Weights of a small mixture-of-experts language model, trained from scratch on English Wikipedia.
Size: width 224, 29.5M parameters.
Experts: 128 experts in each of 9 layers, 32 clamped SwiGLU neurons an expert, 8 picks a token, a softmax router.
Below are experts of layer 4 (counted from 0) of a mixture-of-experts language model. Rows are named router (the router's row for the expert), gate (a neuron's input weights, with its number), up (a neuron's input weights, with its number) and show model dimensions 0-223. Each number is 128 + 32 x the weight over its row's rms, rounded and kept within 0 to 255. Numbers have three digits each.
Before each expert's rows: a language model's description of what the expert responds to; "comes after" lists some tokens at least twice as common just before its tokens as in all text. This comes from a sample of Wikipedia text that the model never trained on. Tokens count by the router's weight.

# expert 29
It responds to: Quantifier words like most, many, some, both, those, early, first, main, plus word endings completing nouns (line-up, make-up, sheriff, opinion).
comes after: "ri", " the", "le", " The", " no", "op"
router:077124100110131175089138139156122135071107078110120154108123135111090192101122123117158082121133143115128143154145179092138130182078128102094107089088204096062165201110123119111113133144134191092130156169145133125121172184173154164072180113156138157173119131117131163110157188122162144080188122105070071121212175122090135144121107124087116113111089151150100108091103169107137124111120151104176124103176136101107103127153098066106124110104155104136186123093120100120126138192121143107110115145098026068129083093151113058119146137088128127141156083134130109158149151134149150049114161142127150137118104163106158193180108103161134098117116106083162094122142155121172049154170
gate0:131133168176163153107091142126169118097141131157158103126169180136170149112124098169169150141078111116152138154150160159124048095132093143117102147149147112081135152099110130170118086182103193175086112123117123109156104096150166106146141158147163064141156129120156132134212099102152143107185121109148183125140124124132100104113086129067112107142127093170109127078169101131107130096136149080160075097133086143134086150172188105112128065155139171160188094136068142157168143171106130174111201142147205118113112115170167103157168120105173089084172112106138151122163079145103216150114142157114156081070117139084064133110088137157104120177171104161100148105082098085189119117158
up0:063132149159116170115102153147116114074108183133136082112132133126142185108123124163079191092122150072139148145127146153108076159135137116127081154189170128120104128109114151144151082211123157176076089101141096120125095141109143097171149141191210058124130172175158158119171120092148088132189125175140157135130137150101122111106079118121112135172120093189068184076125099191103117121162160079164054102114099100115121095146151085122123055128120182093118123139065145120145129101182167133107150168115168125152116101190182091146131133058169069134155153080161144086154137165120167152148135121116162137081095121111066129119134154129145098137169117105124153110103069139134100146131
gate1:157099094152160166157148116173115172163179132145091087120147126182153181103099140113212152110096139095094099093159088086130154170163105154124081091199114110149101096121113155128144158128155121096113087167110212117138081156167159160111149083125155146131115117106065138155135100119091125154149125172170167069148140099114085126148101132137119079113122142144161182089153099084159124138139099145124096144037178075117094126138121039039141143148164176159075119127137143160101071115135142066152133133109105085126110158171123136129047148150133128072130157128153157133125155171152096111183155155091126134133146113100108095105135162188131217102163128139162152142146157085118114169093
up1:162084116142202173143174097180116149123185168091115140089130130145119160134123158133184125113102133129102123078118089166141160153106103114104040116165113117157090104101122162148154146154139184099113090158136192138152124166139136137099173090153099134142073100149086143095126124137115083147150122197145178094127088072123091100119121178175126097117115160189138101110126120134151102158116085143107151097061158126112054063153080095097106159130146138166091159120161114133117117168138162084178153172135082085099086143189141124138097159173139068164095159146091133102131101091187056119212129092079107172123141149155145131117172128193146157121169101145181195096118121122144098119124
gate2:119144075125110106128100158131097169117079174147128098070042142125100177135159072144116126097138154167117091135132160205166151183127058127120165076125144121159151153084165131131144090139118114135144161144102131124216146189129190129088143157120116133147128116096058181151067118130152128170146152163095154107103091111083113144147164169079170128129144197103177132113110159097149168081107122168145102105128078154095108126127107081086062189108123136139092142119082141117162164099150162172079168139154104123115124099108141114115121176126162089131101132177106092148157042062116143093130109113106157142175159094125106117130208150152120067152137182142149192111130111152152148114164
up2:107113104110164162196105056136111120104079182132173117137094145153072134058109075118180112094104129189063131129157177147123151141154106115154172119125133134133148177136125135110117165095120083138119171174091144138161143157094107148156075140123192127166116131133074114116087113138151139163155142133091103146190095147099143115170101163103214127090180196079140151086166130117182121065119159147063158114125148156123135110135147078129127204076114147105096176081168104089120129134148108131118152123176074093141144110114122145105124176099125056148130076140133099121140053123116098121189070137154178116144123148094150081115175136189056122138143167096145140146130119169122173103133
gate3:123110096165139151169113098115155155155111115158133075094109118114137160092145089192173123110079147143131085140097161181095141114112107063149157070064122177138192149128125114116207108164165147176114139090135160101192121150169171192046150126168135174109176086086174107118124122081094173133124101117122104104115102161132120134120073111113075142135156091131084150105105115136144151093117142103140097108183129094114108116120126129087136097165123154150141119161152154148162146146139131127138202117111132131102122109127151135154130039097098086099139218154131102058157146060120135130077177157148130173078134178117116092096095150139117167145152131177114183171094128049071166144166
up3:138151101123119188166103151129137132154138120159143088119122155100147124068159098107127167109096126160145089105136098136153126038107111076178142113077119111106158160135075098121165091126160154107132169104147106103130097149156177156077157145103099123132137142105112159104132084065131195131128068103121095074109135163122115091159126113154094101131174102101107138181118155092185163160105130155162097164126149094099108096152138095091120100162107160110094131162156141139188170105193157119138177082154153177140108087123153119161127065146124117082104213166077040065173144085137202178112167113128124129063113163166134101113149098115132157136114136152068187100122131074073191102134
gate4:112097112090141101140167178116102088121147214076102081139124092099166147114087154089165040115123107127158130066120188169142143143174136121156161106133138147123149116103145106107121109125109123121117061147102133175138153103108177131102113088203149120168163170134150137126113104111161112111106192143135174126130144178131210097140118051151134100172107102169120143118109123185108153042064187133132068146156125160156166208110113077158138092118111149105098126143093134127131101081066137128118143149135180079128171113130144120084112152084115132132061144078076171098123114076169133188074062188133132153106142110116145108157157105131140147141147113150093103139187134156114146110153
up4:092090072071116092087153092121105089123093158057109077183123102149159147095088165094154087121095107164159103102098171126147145093177161130120140133149102154112150138129102111169125188143182155120096099199133141119150146078100149147126151099169193111172151156144121111139144118172124133189086173146125155145067106167103137143128122056143125111145154153108151165154096144131130146047102167139119095166105117104122134187101107032132102184136132130108128111123119140125169140075136195123126137118144158101134200147143121072051122161113098174117095115099065130114143141111100195204108124212137129100110111093087122166161171162176150131142148103162169111133174156144125142173141
gate5:169155168107182151147198167128120134189093108131135092082122173090132119152173121170141153153171060160159137148168127142149034114146182101107166134108148135146121134102179151110113115152230120160172096148156146079170117143100158107156142055131087119135077099141120129166099070118149158118134118127098128126171158058136097106162152123151147120152092101086102115092193164157132169116100066132092121151131106151150142080181153177094137118144129138122157091112111106191161136129099166145127150174211137070098152126115134137101171104166161163156140113157115173194124104101149111118181111108129051143117068156101122133130186148134047117110126142090163128144121083135123108172112
up5:110166111059205086178174131110143087196090098104147097128101129112125159113111147158134158067171100144208163111138136130182111096145080092125147157136128134199119145138121136142127135130205160126186122174122155065167139175120156193122169073048082160138073144129151107165157092145141142143157144181089141130152137123076070113139181204125179082135119105091091112119175153156146134117119102102067140113109120125070096128130141122126109178104112084117096117085138099147179171128123134110162133083182130102110159108106096075159168159170120164135122090137084190140151142145146113117153082149106080094146125116112138154166188119153161146106112157098141083157121087102069125137108
gate6:145176170127129161102164112146167145162117091165147074129113124141140142149125165188092088115175097112097080139190054079137064126103125166096080096113107167121108158154154139152109141134155074138160121159124151081122140181151122171136084151157171167085106116147173255084019150083093146133145124141139144080161151155108144124072136116142142113144143123120120092147124134127051117035160118126120121083146152135104142179113158135166163146147156144120147169089133113083133118147082103158128129082154217093115141128103163143153076138154156183110118128124099112139115067110102127102171089089153096125084150150149136087140158112152196117109145119149128132076127103161107100163117
up6:110154183116086180127159111119145104139146105122153078156119139117124139127091154203150101114124100106123095225173102099128092134120121140101108091121132122109120189179087092140143125131106092175151123155143128099110098162131174199151103095166151153086064158131103140107072133103108136156128102133131158067143170145109123132075109088116082087107169143091155129153073186154090140073147114110152114098168140108116145153149122087138185133086183147171188105120108094055131114141103085124111113034115155134134150128083148147145123152182091163063152079097144088145127130137035123099214115099153121120082093110098112058123159129112184112173126086135108136103116143132067143170110
gate7:130084119175129126091146119124113139079149087147126097154126151140075135130126093134135146088121132108155095124172153093064065094127158160084161130098105081105158158161140157133108170139130100160121097053042135112135127102106096089120082195095064135167135109142135161173125112105137084098211134134137161148165157151133147107148140067104082097151103161126145106120172126091065180111140182197119104117069173136128113116138142117120141109173168131119093086115132177144144122168154099112171105128103154180165092132170124094128176122179130173099113148164199116073125149103131087200115096075111119153115165160120079140102131123143165100147160035144132164054084089150103134079158
up7:146087163158138136051170121106128117095139097154113104185090199134103102105076092174090145076113101083098124135120088106094048098086151132079118147137137107142153177169127148125140149112146105147122141075091129107134123136115116170145121207110106155156117130145112140165121091087129093112114105148128158085132172182120105099187116109141118111127143191118132088114164149121072156143147144161104151087122174142079105041133170096060139140145156104098093127137143161104151150134121115114150127077089133186183088166154121111162159128188090189114162132163201139086120181127104088143142097079121167156132185143153086125073123131120164104163149096137118140041094118167069112047138
gate8:116156131143152204123131139193154150122166095101145184113118127118117106144138082128160115161144131083158105130173135152161071171120133099088134117104113146085082134089149112067162136135108118100166138095197141165111164128160137093128167079119076126185068146201109135094134127114113139149136079159105174145168159084152061190065146073149064126141131132156123189140065130161108141104095128182156066141131120169137079123101098098119139137114103124172116131140141150111111077142234141119112121184091096122169115107144170131103157121143160155148122142123133149120147159170084166045165144167081179142130111148069115132140125147149136152218131168108159168113173142080143140120074
up8:085135136159176194104123112158191131131144098171158153147119087085101096138152093128190089118084109109126093145165118075152070198098111082107210151093129147085078192129197105086113120107139154129134164146211171169118177111174112116131176114106124138192089141196137142125158142115090116119115093086118149135152132141148062173102116094156090140158097116131095158153096115123100147135064110128170093149149140155137108160129099176115113108111106143169115126132148181115121081115187154118157120146097114116124137117127143141077169134144152128142145131115127178155121131169066065035096129158085144136143064131075100153174110154098102123143136151141150183152123167064167181107087

# expert 12
It responds to: Capitalized words in names and sports results, plus the pieces that finish them, e.g. World, War, New, Su-mmer Olympics, Sil-ver medal.
comes after: " the", "al", "il", " Al", " Su", " Or"
router:113115149120123073136140125124108110083081080063074125081095120116146148122107152134109078076102160116118153111118105119116119137110134142136130167051129147156140082136083122114112115103178148112073149157120194170115182088143134154185180137142125170123139141156093084109146142113132087097134219138128152148155182143181113181147145135175183145163140141152090107138108121096146128091102098181175169146142093094106127125031142166174158179156139145148127139082122123092133119154149143127083144124151053123128113112105067116161140173075104103114079148137068150108122078153145129104113117147101147140054194195188130139150130112104109068172070140151199155090184073147146119115143
gate2:127095157198130126160132107145146111117103187149094133179174140151158136160156106109163167112119112154149114137093194173132126087132121127151123132135095109097130150052103138143182122084175137170119144124169139089130128094145179114122116078111096147179148148100176103148136134120066151124163147107174127151099127153089149133084185145040162072196145193093182132156142088132185131136086170091128099132085113146150132163097161156115191154188123121115155124137152097122123143163115169143113143104113138120078138129157148103142151137170239143090135113102152043113113087158052115131126081123081157080128126105167116137139099119138132098189144142106130102064050140202145090111122
up2:159112161165127113078149131146163136139143170152110146108129136146150116166127121144086155112153107099131152064112149146178118111140115107146131168076099116055115130114080182098161134057129109118133111147095181102135104149175187160072156124112138097186155130117142166148141161111107142139118156087106128059105156089127161152111130127133133107182158153147171169112156083092177127148151130108164117083088119095102141169088176130152115112214120145182092145160162119081126143084092111135162133130174171131067141102162135087096163143114214162074086076127102048092106102108102125083161127112138133122150238163119113131123061145118143162151178116151167072046097118135164161123088
gate3:081105111155135132152111131128135147141124098134133137157179191075158068119125169123107078100124076097115052181115091128109074168140155118119126111099148120160109094108100118131123143136123146147094097158159149169097153058122152134116123134142171155100137152147122091132058143066127163164155189156109157105148155055156085101103132158185122115110114130151111130089105157155086073080146126164182144081186104110146175080099099184162048098124168098102145130134126123096147120107173132147155126106119103181099170172151076137125102114163100127113142140137132145139154137100103141235109093185142096161161137138059038182125156133086137140087143131207145104088156091123086122148174
up3:119141116161215149156027187087119158081087134153096105125162113096149119150160163189095103079104116076099092134147140103122137175133152130097130164078130120107151114126123142160120031153116139081164098191167128111139134120138145174104116156117154154075094136130171069113069150091097114146140150143118172127157188075130098101074141175122137098116116170147121126096097185163103112123184149158152163102210076126133146120156112162174102083114166093122108101110128109040135083094114126150155135073113080156157165156152134162174160142130108072111122177155148137118153126108111120127151099150144116158098119157134068141149098140129125192092165120162112188081121072181108120129157
gate4:137146142032201145155128109148147130137021142110139148169131125122171106151133117160126114186131136163143166071097161076189166151105164108121146138134138134147123159205166172134120103159102123109154127098157116130105140135102153202131107132180088088099109135097178135120128170105105153097221147139151124068188159141093108103123189093150166076139113111116088101118177123108093132105153189197068124063105132135132123114174156120157121123144143122093100067112089096115144142109112159141178135133154167076119194104096104149125130173129135100103166153143070119088085152108136151155139127159159155161051113141158080140100104066176157123115098167115116147155150150148115111162177
up4:231084154046159133119144128152151080149089150147153136155123122135167049112096114140165098194103149107177135048066109064120134148103135121140101090156152122175133142165193130115151110156071132108122103100175102082103145158097126183143138120122086113113115153095108152131106167159115116074175116116131143106180176129143131045128106086121105075172111077127128083097133076145097195118129151195127115103133122170100098142165144099145113092152123121113056063113073108127206173110154177115181134126106136115116177147109146141154135161136122115100129149163101141047079193072114111169150129135155141127075146171167130125107122111177116138131124148160111129124124137126142120141167
gate5:150134057114102171061074146144102108119130124142130099086107167156107160130096138143108100097109097105068168161188134144130170135116174100142164114120093111114101125217098162117133108118101124171159130171080111171171147060158125129090122122137126132127135145155124189182087072136118134142145104103105105145088115139130158141105162089073087190096126150116133117100038143147131091069058162128130120149086169069106137130118164119126123160184145186177140137129126108149148164119187089078054087156182135129124073068147160095171072037155105135132134118154090107132106137132206136118059118086104115127122133104111169142090156147073130114127144155182126150154108104104124152116126
up5:147115040081123142057084123166129123178102139137189132096079170107164108115122149193115118166089117131157134170157180163116137124114168177102133125107083122123145136231103146171120107138089109173103106176078139165135171057136115072115140128082132132113075123187101171169103070132168120144079087130115128078125129143168088193081185098101073141107121108134104098109056141154140113096088150136125066157101135080104182095101148128132104121178098140143159171115192123092156157156085123130101090115166139146117107112110163119154165075126055111195147154140104143105141163110143166115094122127113125162087118101131141182121119119074134112137147160199126090122105154133126138162125
gate6:167159097124079130148131096127122184158086185081067140083101119152149067109125121109139112189157139105171101129084108123215101128129117118128168110117084139157098130160193147114135134096157128069072136108105126107130130147094139191103192122102099085109172203077115134110108096103076119158137081167119156120136111099114097108075102153153081080117114127110090165135108119123120115108131136135142124137154088226170127184155145085090164111153187127147135110127148152164089185152097121141145149116133159148121105120108114123198179122106128134205088172115140135049153151133123173197103141154172103139171141133096164155216134130143160156153164134143146139112190105167150198107123
up6:144096096178157136108105098156164137096140092176149117085187146135137117155192105084157096125155119094127073198156113169093096082125110101125203133139080123168165082169119083126113091076161115120066127125054192149127121097138102050164101199092121134151141104131103166134146124115130065152103130139107181130125157126068152097122152122118135169168119096120092070130159133168129161155039208119085150170080160098127170134106097168107117137141120114121090089151088177132069128114139157157145137121075124127100153119097096070129125144152090115097100137153172134117139110143128091135061068135085094106114106088126112093121161158150134086141128131097140090158108048109124091115178
gate7:140127087163158115164201021125137128139127074147173105133162123149126154139154101094092141165143144138137153108211108158111133130129117125128135153131097117114169148120154194083150086113156106130122140151109091055147104110118104175134167084135102072160159145157111206107187107161105152097146105049108133116132111115133142134106103113129118140184064094148146139105147139064135104113140156115165166116118123084126116138136134158133118069151116111142151133199126136170091150157106129100145151145079175133058105115081118133173151163127180081133131105150116129086068129176070100123152095091128159072099170170077099084155141130080188135074149095113121172139141034099161157054122
up7:160123132130135135134189083133100142160175097101164105094168116129146169165127096155110111149185133135122152081177164170097100123174109091096193184124033081081154160134191139138146115102098156140120157109121126119106149098127091179147209106143127121147096128142114195152141095179137136102129115127109137184113134154197157137159099102167109116161103097151161085082113118099154094071182159185142149092118139124116103160115163139150144059190125129106135165143119140155155097128104057140117171123125139161090142099141100147121200188091158136145159143161165125106120122161122100108099148166150169075143199171111101152092096138096146140131081103129131137165174024134191116104079
gate8:159113141142181128144179124170168166084102137135146119161147154127162153121057059180179101189150173131152138144152124127120109118130112129117195161164117157094110095151048167100133122083085078199098095089152149086074121143114089129138104057161136136143122114117119124100112048142163130158106114095139123155108106110137134157157132120084108151146144126083217138143091142143126069143123210099173115118119135166180161127178116147112122141163131145112172150085122128085113146038085132140119178083185147123084123137213129119103162139087170088123147149080143126133150065089075142113155191137092129095096139170135087050163118120156107161149143145110131114129086101105111126124136
up8:115095111119211138127162148130139124108101101128133149158129102158128151116129105181177112124126177174143122173151139135143058158137108133129159148173163104153074113137120183113139088099067087193143102103110131074101079114112063138110126078141119135137147118100088131170153059150139144102126128090183114128109083058135152102111115175124099093098094109084158153129067135121165089069177209102147128150169133156115188175150092119133196126113148131133134155080070113073100155115096133146170118066157146108096071104181140126121160127113088120117132105076142166137111072131125154085126155116121141092186202232127117029147167108127134147117125158117111098128114113126148152099143
gate9:187077096173132103093117153164169131159104108120083098110107169059121139146145139163097178117119118122177117118122181141152120124132119159055138121092105118077116129159136113123141141177153103146105123151137163165154108157132099191144134165174128095136142155194160191156160130166086110143098170154201129128131116110104142096121141107158095112160090101112141093161134145024179175088156128100148146094061117138094140155169114165100127127138157153139048170093186174178114124099073142106149100133091164133120157118143146108125114108154140110129081150125086120139149151101071022158169100183126168166146110110182125164062083116176137142170117177140150071140105131091139105153074
up9:125140118129136133128149131176157133154096041105110146150137149085154135104059093133120219078082126136148083126112120145058132141105143100095152078090115121128127131184067131145111121177126112160121130190150115184126075137139116088130135139179147074154140150150165136089172124113125155132157111159129129125141143111115135075124126082121121091133093138089060107156090136084126174116121098109158096136100130145149151174148112105119187115154140166143125059076201161164131113137140171103110105129057125150106154119117106109147151095149156113111119140079076080126125125128087055136131034090147129171136106085155115183110156114145172194137096101220084101062072161058088137148141
gate10:140197204122152149107094111133147154186116114108151124122123204093157144136095086209092144118135153130155107092196139157146116153085112107129094141075128178132135119146154121163094046115090136145134113205084187091147109144093166137095112159172133093115085125152149085100133207156161094125137113141115119141130131122138149130144198182195119141137133135112154088122146151170103149105118072136101085204145105121170081138129148119067146083174160134139112091156110142147049151117131159136133168130091096180142141150076129117111166069117129136113115110083132159150161117074111119109128161050145141161127134148173118137183142054115113157148127186133090178092132104086197146127101
up10:101167137086113179119120118166156137162175113134146123149110136103141114139128066205110130178131161139177082120129143125174151119078100136128111115090094170152133120128109153159091122158086150172146080159087127108112153158085152169166155123124111124108130127190099091141117164142147117099119131147114137145190125087176131092173151193151142177149122040112136113087163154164079127143124101097089067186157119169164143151112173139066076053152172148136093133167155146182106137107121136169139166139096098123191083150138113100121116074098111078126135122121117134148234143080138154080097176124120148183135121160186151190178119105154073096150114148089169092098159130079140181162146

# expert 9
It responds to: Word pieces inside surnames and proper names in tables and credits, such as ight in Leight, height, Hurst; also Black, Gold, East.
comes after: " S", " E", " N", " Ra", " Le", " R"
router:112204117107168207149115100122098183132095176098114140123152171071151093162094149149069148134177159116127129152135119127143109108119141126127117086138160146108140097133105119150125132174134148147111083073128137095143180104167108097104088132178106097147101135132136137139139119082099125095172080129157168162134148103113123040140140167178202153068111095198089104141155066114118077106135087121157169129131166125127097114162093108124039164062179133035113121110140092120130168171092133050142163128140082059106124150118119102170174164073112133133136187138135131166159096169149115096146113179183150166168084163158109109147128086174142121147111160121147114107136164171146112153097
gate1:128175177163139146169144123148179101222092191155156101158142157093142109157130141083133159165140131139156082104093114080171123173153128104149122129095159124153124180142125115086208132187119157132152177115104131155108071178135146063116162165122104158098140096087123134119182070151126120142119105160147095092130150156109084142086103151102107133195203076100057127095104117110131118132103138153116119179130191160196130208121127088126091191129168147149132094138154120122116123149120156110146169104134100119136135121115128127116095148199115179110153130088129133141162168158065097096140188164155169141103103076103095111132079120106163110131136227118091162148178149107175152100151
up1:119159089124126162120101086125125127187054132106154117123111155132148129168153165052162105157113083140119103139070138163164077123124153102111106151139204131146156152133117137084215133164110089179170109097140108112063115150124152102066157124146109154072136126137128099103211067138149130103133148179213092099169164086141125149084126103150103113177156124134081123142123119074101113135145133156109093177137129187163144104140154114149125126066189139144124150105104110136116143177099149119177172119154154110139085111069109149114143097189088128171180130070106145126166151160057126133123114121204144097147035117125099135121124131100157060082139128120125145110161180094151181125151
gate2:126115178011139115165203045131166128161100161141117082145164162098059141172074147101141144154144148162044104127164174163132133104138097150103168133108148140077136106108112064143125184123116118121106080137099093118140118184151135106122168125130141130146093118150153110113086140123121089093142121115177103113155094154174150148152143092147103157057102108136092118106120111133123198119134128088198110104157151110131170089087065124171093176204194125106185120200117101091147096120153173114162165188123137140106112129123172174123161112121139144082096143085155137157105146107090103138139105179136141151100123134082156111154071202166163123147115088119155103125150110134145126096094
up2:122121170114128100138217136138189118175168120164172052144115094112077135167089145130143102135173136145053110107167177112207153106125146169108131142112142107097125067168138126133109165167140174163106104185082132136119106130171113168165132106126140169147154081144186162061082191141112100138126079145167110099174112139102143092105174058148178136120110141075107144090142139108122160101133102102134141085165119119156160067169107134133160153138137133098152099213152095102088124136100186083159153154090125136116159122131175151123150141132115144125079146057174114181127140120068079145165173150146148142074074094105163134103128156132168106098128108111148142131176195130106187137125
gate3:134179133158173152106105191146113127128103151164122133123117099119194156126133170190086163138155173127182115060117130168158143116177144113140125081124128105121084103183121208140116136090105153108069071086146126144140076085143153181112070050098138141096164128159111103114086136141100174070143083141156174097129155152096120145155153164113121155142153094124128076112081100021150144105140115065122135140132107119176159149189129179125135128135160108081170108140133114160116137134135123135080077097109119119117147101137196152052143106126133161119081079077113134141195148153099133119159167123123099147092128097124090059134088192149144146137160139102097221095151142140131122117089
up3:077142083156148144106187139068140117183114154121166145125130114145134158159137176141102177131131126147154094087134160134176134104145088074121111105127090099092135125160145163139128133120134174073097096105161120125112101130103136152133175084106113132157135139161129146134102043181163129144160150099170153080102115132097118118134131132127112137146101078127085088089131144067204126098107094071140165182134172123114155122187157126097166079110153064129143156103162117163151083149102099082091147069108196099112097098129112150049114179096210126132120089094091159123137158180116124119146133094119135142115113157129100111114086224159081183199169092143140191132201097138145162070111
gate4:190135083099218129013112134112141095136063174153145127042172177156145143146093131183089106119129123135175122144119098128125100170113160127145145134160140125102123148092108176129149129093166082154116081139089113133164124147141190123116108092215102143078115149157084125120113077085116116162109107083157184134126094083108120112132145081137123092156131129097145092154141115148120182113054133109163078169151189094093126164121121107156163166143215116154107073138155105159157109171092123182140136158122152100069137153173092131101106111133121184086118117114146117181108180136139099195113097124101102145103108145092147143132132073172148139158099143145102098137178087163135101150162
up4:158124098134179114070145129164142107162131135155131119099131119161163097141129149147097159133146126171119106182094103146153121151123144149124140121121152051053182161110100132111121167114186111126167064178110127092121144155152131112131123145197132118093146160150083113106129096092162162161114110083149160108154115114080126095116166112118152118159126092106162124168151126155133163123044117129168113157109178083129105191135083131097157195177169146170133080153184111114144077175126147175139140154133166099057116151173091112129123097094098153127091110108170146174130156166108060170113112118043116113082079124074135066124070080179123147098059137124152093109184109181132057102161
gate5:137156159113112144137096130180137151101129141182088096103133074206098137072106146171128156139100199103101108126140160128146077173134126212104132091084135165139177146146133120092158099168156105172080121175095151137155168145120104091129139119121101129184154113129126181132165134119112148119211102175106098152169079164126164141109146112098142094120177126143141221127107140179111142125133175094137119148094157032120122159092142079154102147121163105157085106098137132108138057086106137066136163118140102072111101129120160136079066096128139111097130134156171186129084126113116137090139131116140165092068104094133096113142088104181170070120104198104124163098097119111122047118171
up5:161134138130086144135120114143159162139203146166069111087142060163082143106126154126134202121131191103121098130128181177122126136105107154153132115181136173091141116156110154122151107128105095187128116161101156129145194114095078115120132092124085126171136122128128148124178105096133132152216100163074113167133096093129139116102135135121142063052183125125174214092080149195096136099136144089137083118049179051120131154054121098107104164116115133179111216105154122125155068090119138112105179110111139102148099120166102128072098104105137107104123116137157142131098127129131139098159132132090156112111182084130102108148135103175163135163085136126148145101097099083111048117172
gate6:193120159124187125149112129110148115103087117155106071142180148159129157112127131154145138161107126103093155208165140101160098163131058157134157132086130167166103184120137161067121175110184074130103126092079083165098173165144135128111149135109121114103117139044166084118135065084128098159163164153125083124154102189153080068124114078132084081105137124055137103146097155101155139084122142110131148108075090136124057105124074167111102121064127076127124137152149119121133125130134139094155152115123189087104143126076072145062084120155144093130085120134180092194083122081111115113170119089132102173134067106141138172087123103178129101131177188104102124132134181128121136112117
up6:169170135168105124132126108127181154158065132092148071135119185120182171135169146118123144156112122034107182189145184108137109152161095162140113170126105152091107200150132157056146145138192066138099111100091088156084129148129117113114134159125119119125110160108206077144112121155205134154137200158186076114145091144129123114120065098170151124106108112069115086146144140087122096107122105082096162040074112138152112117090125124145116096118160106137118124071140116109134085150109157129134141100149180140101156110093094172049121137131131096138106094122183127137100173112094134107156126174164167138110088143124101148118129085173148101090095138098129056111159182176126137088100
gate7:145127101128105139141151176105082167161136139149106062152186152114103099166118177081204181082171112149093130129123112123154155133155108103171144096087167128068113092168111134136182112170133142135167120195165166090140133127135119145092113107164141135186129082159156162101158100108158182139175143095130130110132189109115118090083146108148131158092081149162144116177078115128133068095175126157096172158121127079156172141106191163143104153090121151138187143149140126197073156113149113127097165169187178161127078113139114198143120151136118106113169121098181111091125140111088127169143135133110122125092166172119124076101130140198189132128125053109135098091125113076067113056164
up7:088108135154121143149110190107133165155102165140140121166151170084118144186142165121184149116144121090151118126097150098165148121191162109101101081159112107078103124198132123105172119165150181139137119161174163108150113133157102150141161107189108107202125064143155186117140097128110126141154125105178150107158126146133085132133142107141128089142134142151140127195045126164085108077169179180073128127123131121204140153120193132130139134114125171128092174068185157172095122092145176107129160129165175137137119071181112179138141088129142115150113095105155111084122180112063105141119142087168173166121091167164121060135145147213198129139118107100164140051146113111102127103116
gate8:086117125106150146157136147148136115122127111114135158144165144126115138110129193111080099126095090081121138203082107154184156172131142080140167128134151110156099176144011101085139126108161106052129108141106112099177122120212169128096120171106116150126144151135134170097127102169207135148167122125125137118140140157136128098139152133114076102150197158143207137099156120082126131093138092155122119113185148105143138195073124194195137149128152161133181070138099090122156136135128075164139121083161114174098141152127092112099089155178169115109190141110080129134107148187155149134168169133114100117160154096097091067091098176111160113109134087159146127155156157139216126119073
up8:112093119131120105150136146126112090125151108139170185147176137122138131096159165163129145123060090076183134237130066110121165128151190083118154162153102116176137117162104107141145072107136093088125159124091165126144076137171170139084097155129093140185127126154152138110076132143146104118128135082130117157091142127161104093111120136087056115161146103114151130143185120115129105116193127176116165119144192100125125163126128166158118154074153123146166098104136126125160063108118094158107140058142119161155119025142142166099093089219137127102178166158161166135161100183135133065138103129117157165183123149148095163098079118173166135121165068160117088197153155152126147140088
gate9:160125101106175170170178126156066110134151137112163121105091161174116128136135114149084119104100080162154064128125122142167147134109099150130106190062083160109081126092155120173171135135132118154173145118147127086159128123115148112080117118115149064179117130117144126172154108102118096112186172128094155061158131170135124116142145098082099160114088126127095152089155112130121103188136148161063120172147134123105107166085115113084098109172140155157108084169147201167101141155150083148062140111169138168123095148104138060173176241143113055138122168074159097085139100109123155148117114071158176155143192125074129195132139113174120118175123119132142108126124087111149200157131
up9:087125112135095077111104167144193129123093097153149130150149067060179099096142123166182166136167179076091148118122136160146071135140171129084159101127139109124148110161101168112067115117152101105086086152114141158142152133099116146146098169147117138127182069158141133073087195134173138137065073145158125190128122094124071178118173136136109063148169145082136148136102142131161145063115159098182086109126128107148162126123150159159167128120122120116164154122084083132096146094096140135184089118112117080170151090143146142061086062112168170079135050132117139167124162111105098092121136122094103106091107109172102047077126116120106133046171136136095145174090157101117124112150